From a checkpoint of a small mixture-of-experts model trained on Wikipedia.
Training: a variant of Adam for the experts, 535M tokens, 4081 steps.
Below are experts of layer 4 (counted from 0) of a mixture-of-experts language model. Rows are named up (a neuron's input weights, with its number), down (a neuron's output weights, with its number) and show model dimensions 0-127. Each number is 128 + 24 x the weight over its row's rms, rounded and kept within 0 to 255. Numbers have three digits each.
Before each expert's rows: "gets" lists some tokens that make up at least twice as much of what it gets as of all text; "comes after" lists some tokens at least twice as common just before its tokens as in all text. This comes from a sample of Wikipedia text that the model never trained on. Tokens count by the router's weight.

# expert 90
gets: "s ", "his ", "– ", "her ", "their ", "its "
comes after: "'", "’", "of ", "for ", "in ", ") "
up0:126150159154143115138149138135161142054126127167155144094096164114177138074124129175168137147082135120110085114136152136137123111127102187113091137144132064148086100172133099112164143144104154123111164143176139127141167109125110097110138149169121140143123097136120115105098141164138163155130145155110146135119095146143103110094164134114100126128127106136102134106168091123127113117121
down0:082126120137094141115120094150121149090138153129101119116122122078090110193124109096082138096158128094144131123174159143092102146128109101119151100121145137123158146119139151117105127112108122104155121115109170126156095159107145109117142137089146132116091160160130086128153130132148143102136109121139140108135168156137130154110085119100147105154122092127113113127134169149121130113116
up1:158125090106143075163115065181142121139130145180160155109119102134123123100153066145123137125106125111153125135130140147130115084125088146139124146137129168111097108142126107083131130125101118142111115114084152138133122123169106109102149105105138131124116173123147130087113144109124098107110126126100148142093167153134116112115132136152154098162127124122142101118158139129104105140127
down1:144109104071125120133085099177130135149124135133092149100121118123154104110073101122137135118127128082101114088124142147116140094108137129115126152149082181130087104119140136130119155119105179145134102117101152139114128142184110174115169131133135162116105147140125136089118149149165109118123093088143160157124157150134132145137123148115138133176091093128117118139112135136146091141127

# expert 16
gets: "as ", "since ", "but ", "because ", "there ", "As "
comes after: ", ", "and ", "but ", ". ", "which ", "that "
up1:114119111124173138149124108185105110163084106139160124121133101095169146130153118126140104124115127108134136138151057093096156093143116140101152156093130180175139136096148125145147121132098094167145144155112179113117149111119136184109132095129130120095137118140104113141101125146102108127161130148088120139130147112121158124083105117142088100146145138124118133119124151093156099137122
down1:152122143103110111107168123130117124137080133172152111101135140088120186147105172137121142122154127123128127138126117126141098183134094127116139140132124126153130110125109159099160116132146174139088126099176133135111109176147100166101080128133115096108095155132119167129098112121143116110153079086154172154111107170141128108149164122093134117102158118112140132156101117124184118129188
up2:138109099090140122085128120170149135153113135111066093122129169167152147150130144141103101148196144170083161126142144132122134168136157147115124121160140060141127139108082165138152129116146115139145155161175102143116157130149182123094163134133105126146108132132174118138119157137145137115130093126162084165117144117091117143124131171197129156062165132166140138139097137131129109130139
down2:156105137131129154113115154098127128083153133094104130169122079120100138119087137140165120129132134137165158131133090102165126142128147077080102097102107152143145133125112186127142162106141092136122133093138086147156100069145131140132151090086159091146099093141130134130112149143148129136114177159135129118135139101114131164164108129140179127132093124093114152182105176110135151119132

# expert 2
gets: "a ", "an ", "one ", "A ", "two ", "each "
comes after: "with ", "in ", "for ", "of ", "as ", ", "
up1:136152099121158125127101148116135139143169098119101172161134112143120138126111085117123104183136126151117112148178126096123145151126139132120185174117150175136142123096124158132130121132138130099177128125103171098101145098126154104093135126119114103077121123129128150105161148129128176128115103117127112114176165121081086158166090138087166115140112128151104139163127149137150123129103
down1:106131145105134138101135140119103148151098130146149132158129123125133126136135147128150117114109124152150132157114146147128158117146081084153119121124124113125132139146115129076106120144144129090114189140182139144125091151118101126131117143130133100163153099107141100133114106117111113122135125121089114115104085142145124096087129149164129136101173153136146133079096143107109130140133
up2:144112137089148121120178148125108187119128126142184107131114124089116092165141091164116135125115129126126132157085135113136157164149162083115135124130166158137157145165070165136107154089142121143141122095096143077115085101142141140100093134163149096097110097150151091127130118138132180091132094063140108125127162128062119123198098135120125102105120132125120113148084147112125127128160
down2:097140103115121136113124156124131125123112123161140132118138092131159157151129149151117121118122131136150139142152141140121115156171076097119135177148116101116111123078162159076107121143139114168177130127123110157116151137120133140119156142115125133133111116093130142145111068140088137130145103125115138113064141101157130103094169159157176130141119120150149096140113148079072083131151

# expert 85
gets: "well ", "n", " ", "also ", "known ", "part "
comes after: "(", "as ", ", ", "_{", "[", "born "
up0:172132198162109071143110074153096125123122131111124157144187124128126125089111141135114136154126113105147140125129126165141096160128126132155085145132160123099103132177172116104106135110102148121145106155122114121147097119146118117154151149116132130116183142124096128122093109137128139051110118155121164104139147102093103128140129077140124168118111108114121136092134130120118143102107
down0:147130105142123125154123184113109165123144141136130144109154077158208193106144110140138121088174131151112117129136137151151155095169125110148190099135137107135145150106123067083129156175136142161125115121105137132144174163105127159130142096119155137111104124100140168145128166107124159159147123104139109130110144113125141129125151154110140123143161157109106220121086114172102112128144
up1:138117059127159162121124119134107124131149117117118131107103137128149069134149090111139126163182136166150139119126147171135151133126154154088066112135117097158092126128122131119122125134108078148106114134130113157092093129125125142095138141129121118152115145168146135147135143102145166094132126117157136159185154149125135117147158125166125140146148137158117097125138134141113124124184
down1:145134158125158143132158108152097121119109149149092114088108140129121143126141125120114106119142125105132141124124132145149113178126106084159128141160116103107103142134113123118129111125092134115107103143089115139120112093140107124147143110132113184088104137100120143159122127118209102135153149117156178088119141175152145141162140123129086134126136129173155132130104136094118101141134

# expert 31
gets: "1", "2", "8", "3", "7", "9"
comes after: "201", "200", "202", "199", "198", "197"
up1:138113118158126134185112140100066105163111126170151095169122110148111164120153143125120119156087128130124138133093136120121111164126150164128162114110114104149111125103147128077116148137120161133086094130111112106138119117126107155133117136128126092151136129155162130143126086124124128091141104172095165159142143119159167145084141101153155098130085075114151124148166170105157103104103
down1:096138133116130088150062100139107095150155113071110091136148125076169114133105126166106124128099150164163107135110156148169125108145162141133112132144159117087103096113118143158179128094105119149086104135111161119103142100139159113098123182120119086158116162115117129106127152137177133149143148114116147132131145150164109171111118095135085157113118139163143103125112135101142126161136
up2:146109127104119131158156094152115123156078144167138167164128112112114111133135173150130152154086128149115138099098154144154100170152135096138121114113138131132136169114169124101129186113123153141161143140145093158127103132168092145141142115117110070143119148153160164100133121121123136109119113142114135151121113136154163139099112095136135061104093107114168110130128158122134107120128
down2:123128081110095117129095109165140116127137130125115150180152106136116143121097100105133134116099147079164123098107149126169098127128161146141094111166112166130105117124099136117116092120096099152143118126114132132122101110146145137127117159149168125137151166130155141096108117114160151101125126164123148123137141191152155132143122134149138133143161115161085113098156152088137122140099

# expert 157
gets: "| ", "BRA ", "ITA ", "SC", "USA ", "ENG "
comes after: " ", "0 ", "1 ", "2 ", "MF ", "3 "
up0:119121111117169125140096125108123124120108110124119120152132120138128139162152119185103123131094130088092108134088141127156147148125105144118135199113133109107148149111096124128122104141132145148124122136112139100106074098129142161112079164133093130109137130151124123171135098155117119040158104120118065114101152106088106102127146105100133159119160043181106177141109132118173119132114
down0:125114128122104100155101145141173083161174135111160121119169124135126132073119129123160129133108148127098122136119157116144128143114169110179102100108164158115161174172106145118093117125122123154139138119155139120117127134123155182104090115133113133145129126117096102127123120159158127099130188082137156113153161117131098146143106147127118155108111123116167110109111102116128170118120
up1:150171149106131114109173138172091137105112103127108152130133142152178155138075187111151133160120159079117112100155169091140082149157097175096135104081174139125127154149140136097120143145102136117110089145120126151147130106157149096109167129114147126130111180115112132139105130124154134156126133163114163080124155095109104130129116124142134116126099138133165112119088146093104125108143
down1:119105139080134113126149119135090176114131158130113154167162155140109126136163123131143141145156120120137151125171150165145125152088132099092157093098117118152089130138119112139104124144093098094137137116098125161108184131156108109158093131153173135136134160137163137158102112096105084107098076107159123169151123139124142121154134148110083127107059139128164141100134155149110093147167

# expert 121
gets: "- ", "The ", "ot", ". ", "U", "ut"
comes after: "\n", "\n\n", "- ", "\n  ", ". ", "\n    "
up0:140106104083107123137170118126145116127142144100156144110170115144100148113129116120091091139121113110140149152124121132140133089135081106154101140137149130136153070152127134099179137162138111077131120153129169105069123128153128107130136132166118099129142128153102117149137145098217147132113088121132139168127116137159147164092124146090107092126145130127136144116134138126109120169130
down0:149127120122157135161131133160141105130150125173114105152152103102113106121112149069140115134174141092100112103087140134152096163101141141148085143108119139136115094115114129101110122104135146111123070122128177133172093128138144142103127112139136118121092118162145087114120122118099116124168126109115114134159132124154162126122130150110116122156129091146071154101132107100111132122124
up1:126148127130161112101148111140097106074145122140090147131170174142147151083096108156130085154130146101149140101139138178117130115166135109119130141148087127134159119182175141136166139130101121123110120126123120064079189103180127145137135130143144129149112124188136148139126135108164130122105127111137151142095083082168145130105171105145140080123078158151111097116125117114115142131114
down1:164116138150102153146136138137144105134089126128124096153121112124123151125113129119181104091108131114122112134093115123112100138116140134111122122081139140094099126087128100147113126121118101130137145129115102160151143175129128147085125139101099120138151118104213113132086131127134109142159160128089090148095155157105136118161151124150158121147173127134129151170098118137086110105099

# expert 86
gets: " ", "2 ", "4 ", "3 ", "5 ", "MF "
comes after: "| ", "\n", "–", "Succeeded ", ":", "Preceded "
up54:121111110083095116171194143179162072129123126146088168140187096112147128099152094162165150132115132146116130145157141101124109101130138117128105112109147125121085144105109117142114118153149114171126146119161143100131147122110135157164130109145165117131129164161121090154130118132132137108119116117123105109103172121138140126079138102097101143120127104138105114090140095125154144134132
down54:107123127092178169137166097089083112091142133164126156183094090145101119133129140174125116078119116158154118110137137176140152142135120101139116098097132169140102168141146117132152147092138135130121162139136125130116124126154143172122152073154129123108095157123167109079132118133133153136101149113169098119170134139163140109124103102110149098139100080089157159119124108122131167121132
up55:099115090129154135140134126101137140120101142130153103092146119118123169109127143142095116148176127122109147158148142128163140154152086147149112125148157118153146124127144135098130174175136171115099114160138141135112090102143148107119127143118104097132149113172102121154168133092112158117147075159119134087150122137083130144131133124162167111069136116118118094132120173097105138092143
down55:122108129101188119136144128165159134122125138155155155083145123099123166121104145114118124109112133106126124165112139116107101114139121144137155122090107092148141105093152134187141118136117118141114146118075143132098148136137139086117121107166122087152107130141135186127136082110103113089098108151119117129135129153126100101136136096153126141142130098132117153142152118124111155130102

# expert 47
gets: " ", "0 ", "— ", "1 ", "2 ", "– "
comes after: "| ", "—; ", "● ", "−", "–; ", "‍"
up1:136138186115145059137129096146145142127108124121130141078142098132130148134119132149133116141162114130117079128155166116126133121136167119130106119114126160158094154114132126078081104158155108122055150132084147125119098103128168090164163135085128124101131133138134136072195121115096122130110117134144135120108158103108116146135110097138166110101120136137105153127111120125149142118132
down1:133130157139154085110153127110178103137143138126168135108088130165100169163111111136142129138096129144169136117122111140090144149102093144143133086120131144115136133150168102132154101123117101130161150148110146121112172154121142132143092107146146107109127090125121106103171108103137125134144123176107092096144130145123143126107112171095111119135108128067123193110087117129148139132146
up2:094167111131096134093119124117132149084128097151111118118162101098118111100100145088125111160127132139150074101120109097125131152168127158119109124138151163121143097173146177088131133126087157149113125077074117109130136146133156082112124139131175105134116105148149146112114147152131117091140128123112127144154142116139133101113142114134101090148086160092149099107155068105130116101103
down2:173131143120135101097120117102148143127108122141122108136137123165153114135144125112091129131168136099108099113110100131074108170097123125120135154123155148165101078144132166137141146150123094168168080147116097150125117156097121074107102129131117117107145165106101141113116108123135131115114070133152167148130124097137153112180134146104108106156144146081118112117154185113093142139150

# expert 0
gets: "0", "5", "9", "6", "3", "4"
comes after: "201", "200", "202", "199", "198", "197"
up0:127118078117157131128112155164133109141125181119131125079134133121140150125101142157117151129157096142145108114129141110122129140197123098127173079158110122087088145167129103127140173115123144127136133150125101146101122095131184107158152141152138142086105128105128153106144132146120146125146104142084133158123185135111113119153177146125165149159092164162146082159153120070095112119119
down0:129132087152113175122172083133110183128151137091090104158180132156140062112145154102102132111112110097142146117172157145139138141154164096142143105151126117143170160131155117128089127145152148137136129118154157173113160104129139116137128105149098141136156141119112098152134129105090133120099122112085137107153143131186130127144079099108080121118091119111121138109148099132093111145175
up1:129112123112109124145120157113085083112165103122119156167144085127172133096123100120148062155173121137098065092181134148119119129131189124158127133106146112105119133140112147116111126135163131127051125096188134067175174135122157111166112124123127109174136126204086066115157119123145136121093119134128126113097114110143088098156106144158139158119112130130088168139134118102151109160113
down1:121130125071091133107103149134156110122135143124161125086104156105162139146153101100126175124116140135142134143104137134116102123136091144105156139087124144131163076140111157175163140099129140115120133159120152159154121108133101108106150193143097180107093133112146154129160133128152084089110100132118148170151137145106116119115129129124129080143113140163170102114162078138130154136107

# expert 152
gets: "an ", "sh", "fl", "public ", "Sh", "no "
comes after: "the ", "a ", "and ", "to ", "is ", "Oce"
up0:154135149138166104089148089106140130126134090092111142100161096109139100098129152079141148104117150106135130099141146118120126115146138097136136126099154059150154109115121187139141141150130156127148118103147118188132095141129129133133116142093125119122129136141044167117115112142152148134102141112143153148200145078108148142143134132076106152083080116181127106087142127104117133109136
down0:128115156134194108146164154127156114113140150065114106095106133107171089087135166165091098136133127089119096112140129109115133128144143094126096139141131160140081135140102115146163171122109127119160122160141152127098162155164135124133139151096092161104127125106166153131158145123115090150102160114103121167108131114141121112168116128135131124124125165155075157138130131152109150158129
up1:179139162123135155176140077130122108146098123150139143165143097169123088120114155110118137139109108120135131127113133142138096112105077132163151088176106159134117151110190112131160161095104128088108110156178148128121165171152114118134132138146097152111152122184143161123151108094158113095085108170121154158130096134145121121095123139153130122104112101113155142140162081140136087136101
down1:132120118129147188103120122127107153106158141146140097142120129124187103117136125124156156118156152143141141123131164077136156071084114113107113129123107126123126106106114173130117097136136195125122139083109103138156140146140109112143141089128127128139113177133163115121106125107138095127174118130121124051126131138154105090169127158161132119078142141125123205112116125115146123142127

# expert 110
gets: "a ", "an ", "this ", "the ", "This ", "same "
comes after: "is ", "as ", "was ", "became ", "has ", "a "
up0:122115128135135110136119188139138139142194125110147128165131145123182147130114129125124108111119151097123083073123092071112123120164137145139108146129143142134106103129159155086117150085131132136115091120127133122118090119154143152122122132098133133115084111141162093129138126133154158165126136120123147131116120127102169132102135153129102151133096136135133110109133100107096114154125
down0:126120193138107154104176148119136129121160116114151169163128117124121142141140182125158133124138125166109137140105099186180180111131185167130118161148136111123116139104110151130127093133114085099154135126169161118162093133130155145165088156155144129168134158143102081115128112139131143161148118098131135150120122107114149147128111140116167111133149099131128118174099127125158091122121
up1:112163107122189110119146121115122131157159095124134096126072123100135075134125125077147136138118136136087143122152120124137113188146081112157114148075173151123129119106144174151100105143130130132113132094107126092103156142129158149140105096132153114147160092151113092151138076119113102156142100093146113112148146142095118125126094127117126125115066141061114138122149083131137123084151
down1:130136122174117129147147119135145147150144124141123160102178158139140173143119161145140116141170121050145142132104132114133099069102155126102090077136138119136122116142126134133139148152115097164149129125151123121112096101168130183143136140145137111161182148116148104117077139093142114097131145149103132133118119125090143149104130195099073126118126101119144110190103082106124127127123

# expert 69
gets: "A", "E", "S", "C", "R", "I"
comes after: "| ", "; ", ", ", ": ", "(", "- "
up0:117133134113102138118123128119090135099121149144134141110154128130117144112124164132122102169160120169125123141143129088166083152156093161127117118118155100149138113117169128093135132140123132084098077160130120094102120113188139108128182156147131078138116123173132107144164123106153163150162081174087140105155126146155130086126100125127147092138143116164127071108128169085157096116090
down0:138149089143121147172124135140147104135124117131122131120117152093115124130104115110146150125104131130116145173096110139110125124126095124135185083121115173168149103128109126129146079153139168109140143122136097114154157120144103101112107138148164145143125150148129131084169121146098144140084126093141135110142105131136168142143159145141158107126144145146094065139133138130124100100099
up1:140142126107144115114103138097132090125114130119150131123088096111130149134132098114107105122109140137115128165100132106140137113161101129128171129116145129162157113079145164128096110122140133150177104191091097118149109144114124126133121104098130127114133118165115129099138130143133119152181124133133133168139126128158144127061111116152149148180145172111152128117117144120119125124131
down1:116121135129127146132088197175112120107107148116130123091120140124102174142139128125129140145124099123138138136122123132101120088148108142088113144135130136110129117148141134133103120136153095107089103108167103102119112081118148093144141113135114169127125107116143169157141110137144120092108168126150097147117120148083182084157135151124104084101084136155142175154111116110107105151098

# expert 175
gets: "1 ", "1", " ", "then ", "0 ", "one "
comes after: ", ", "| ", "(", ": ", "; ", "- "
up0:099144126169115093140122161164098152110108101105113171120170109124122158156105170151152140151120118120090126133114115095149202114135158124119162151159097170145149154145098140112122161108159109131141134134141136137127138145136154123148123107170134140111123144145164126126161136104096146101177111113129135086107108112117085154165108108114118150122178119152094140150129123117163120105145
down0:098144106098141097151115114166101149098132125116137141124117116176119136170104115085142088161164132109150111126114095094157150151115060120131107128127112130160110152144137117117120108130131110137192171163112089138095149133118119144122136095131166114104144123116096118166126106147110149122113110101129101130130146096136110117109128117066121089124065109079152106115166166098145130125117
up1:124134106132106128099150147101125165098118134090115141150050096097130128148089125097165124095070157148140117150144158080129096126137110088123107098179130109143135136126140123168154147154135150135065116164135104127123146107130126113129139140149147138160121089162147141157158118127096136135115134142140078145148144108147106110146133081168136125161129104134125103048104121147105120136119
down1:108123119131117072104128131170187142138131140173133121099136133147128132149128084116132169140123142079106137142137102147141149132150122123128165139140131181112127128113130167122129108142125092150130121147093176137125107170122116127121132097131142189129101113159119141153108130131170112147127167142152169118150172095131096113128136138108133159147075079108087133141089126100155117133129

# expert 9
gets: "and ", "which ", "or ", "but ", "where ", "who "
comes after: ", ", ") ", "s ", "es ", "), ", "ers "
up1:112135117047166105154129134081139118168097126119135100109184173114115095097123162135137151120148120103137130145128133145092110111162116079161116126099155109142148086130140172150137163083110129116135126087123103180113117104145147122123117115128126098130130103100151097112128141088185119127127122116130144128139157124116143112136125109129100107068090133115189124170115161132083163126099
down1:195128143156126148110145133118132128137136122125124124116070079142130136101116103047160115150103124113117115094131113138172179112100171148155148157140153130136159144107127114151096116113132113139169135116149140131116120126133146155125109104149134149085109172138108122149167107132152108115108156127129138129133141103124105122121104142125099097136109108151077167124083155129118111131152
up2:116104109136127141156114148104081087128105130148134108117133134088120159142121132153116135115145116102155118121124095116116122122159171183128130138119131155132081121132081087097095135162123125132089152123133126171120110138143126152127113124104080094143090102113132064151135160103145141130152167144085130114122140109136122078132172150146109088111104132108141141204120132125170113129169
down2:206123111095113124121166118126121151108155125171152124131124111131148110123162102052183141120088133110063108101137164184132080112125082132130147166140107133122123164114150165137139116133131132149147134147113131132125109146119128157117125150136104166088166154135135112129114124132108097121123108092131125103111132161136114141093105086131148132178087104159089134104109130138129133119136

# expert 34
gets: "- ", "• ", "ous", "Right", "rit", "Personal "
comes after: "\n", "\n  ", "\n    ", "\n      ", "    ", "Sp"
up1:085105138128080114087169112116111156138148144138112129141146137128105085110171140140112120136135107110136123171151139175155135108152128116120090128144133120089150091120141104106110135147190158120116098104142155091134146100180142091164126128166120108110178154123114115114114178114100139120085101150127118123115118133115165141179097159095150158087163154149164139110138132119120136164086
down1:162123149112167079173104131120161084142097126133143120106153139170118098130142124127135123110141129107131089097103128094116129154073127131125115117080125146141123164100149120099143124101113126095107107175138133133161119138131135139126119132132149105103134132113136114110178122151110174128136125106075118068120130146078135130119122100105151145094148125096100095120136100120148160137093
up2:142140150125144127127132109160153154079120121143117176129120129136099194162133179153084107148151143106107145093146158137144132138124145138153157156171105148101154160110115094117138139086145132143125143119127119135164111107117127129103123145107133139137139129088138169117115182090115139046150148104124071088115160182116146122094102178141180143127114089184143155132147121136124178137115
down2:137114134168102164110163181160105135079150133120131130146170134121126094115135124134139110094155136185134135140137133095101153135173106117144138141153102132109075166170141089150161127152137120122154128115146133084149175127147148096092160089111151137152156093131153151137157090117117116127133108133103109135160115112124109129120116138144093085160142115118128131108134093117115124127131

# expert 137
gets: "N", "–", "ate ", "up ", "; ", "win "
comes after: "| ", "- ", "—", "; ", "6", "= "
up0:100135121091125122108091159137115119094106133087075099151093121187126139157147146094101146129132110141148116181190137070129125129133119155175123111104155128161121117093122110113119119149136154123077135128082152078097150115123158123098157173159110109109160120113109114152133103113178109130100118129135096174154121093140113106165134134146140134130136161127117137097156147137101095135137
down0:165143122121125136122094134097156057127107124155086154138159111117182165133142081122093107118145142076122100177131115137127132147160141181128156126128185115123159122150105113061124129142132107119148106144144160104120094130156146076117162153139155137117141083102093128117117070099152156145165168152116127121076109113136187109161158168096112133095128169148162140115125153134155149105096
up1:107147096125164074113146129190074143137112108171121120108114148110141108106111170123140149118107158139155108098166161135129120135155112122102125137131153100120103152131119134112124170143126155095101095151150151135145151154168084129131115181128147158132151104118117138127120102147129156094132102141138084094120122147098106135116123128082129114108159114132158113121110137081123131111135
down1:073143121115155091088142148135142142089174123090104116169164131141139156153110107130103130115115108137131130140125118120104132156132139099169120165143144134145127071130132096129115136153145145132155095144118194113103156083122108106105100141164119139177101131133117144159161137139120138127132084177130160141115099133158105096095115133114105107158144106146155118115108144059142149131163

# expert 45
gets: "A", "P", "U", "M", "L", "S"
comes after: "| ", "the ", ": ", "- ", "; ", "\n  "
up0:094144134116138133144132111167134137124180166124188163168137150133130104058138110103080115138144127150140102136163122109158136110131115092144085121128122132107119133183113161114137143115129088127158142200166118156104158175174127120147110139151143101091101164109155157137122170123129128138204121132095121108162139117141152122129114132121097126130183144116092132142100138092140087110119
down0:134154093164112137135122131117135123074110109160107145070187122088125115141139168113111126113160127115112122137098153134187139170093148118145132120106116104194149100157109142173093088156123117151106097066112162125124139149123090098146121100161148091118143149142120129091155131174142121138142137126112100149122158102125128155115119091110122152134119131165116113153110149148119113118111
up1:115146101128132110093143146149155147120147137133148167074136142109124139145120130156139097130080127121103056130144117132156096107112113159119152155141125134148127118139137111087160152138160147117135142174092168147127137153119137159127130136140111078114117101096102129118125110138143143141124129142144111097174138128126143082127119121132121079173156096088118120099172159133132166123148
down1:100115115168169095106137130107123135100136117142093145140128114115118159086132133113208172084166148107152135106106100094128161162113142128148072081149146167131117127157135118108107107119125131122129129070148131142082071112120121143097116127139159124138161167123083100140125100154112096110122162108135123116118177156125094143107137098142143149149105127116124159150120137099166122127116

# expert 125
gets: "- ", "er ", "ist ", "er", "ist", "ian "
comes after: "\n", "\n  ", "\n\n", "\n    ", "mathematic", "olog"
up0:150118127155126136173166126155123124114124154193139171133121098128097180117144211109070099102131100158116144107139169119163106162164132136119113153178100122157173140147104133124136123114152097125141135129112115117128113110151109179137120114134119113141130127114141156117138089065099123048162103112116140115156138121155123131090130165111157111112084102140138084092139114128076148093116
down0:071137086136121139112085163146128135146163122097106121093161129117098089134129109125122128059126115167148127126130105126130164124138113131107144137118131121151149157112146096146153181142145128131157145121139161098148143146136163137127143152102108109142155132124107124131129078126093098134139134153113067083145120091068105076102135126120116126155132123095103141146105065134118118116146
up1:108121116133111152123147115106119159113136146145117088120167145146142090108106164103127154129114124159113136178139115134160085146126112145121128124120199121158175137115126114112166133165126113123144133167128152165116072119130134131111085139140108129156116107140135158192129148096118093127103172137133122145161092119130172076052138102128110120154187126094110148103103137132140067083137
down1:132137127107147087127089138114090095108108115131104117092107094169106130074111151130124137145138115143125129132118138121136107144106076135119145140104141124103143189106129131131147153126125130140098120157137109166148138090097089178125136096118126174107088149089133112136135153141135149096104082109131162140084160120145129119124102149138150100121134132150173100138128139103135139116159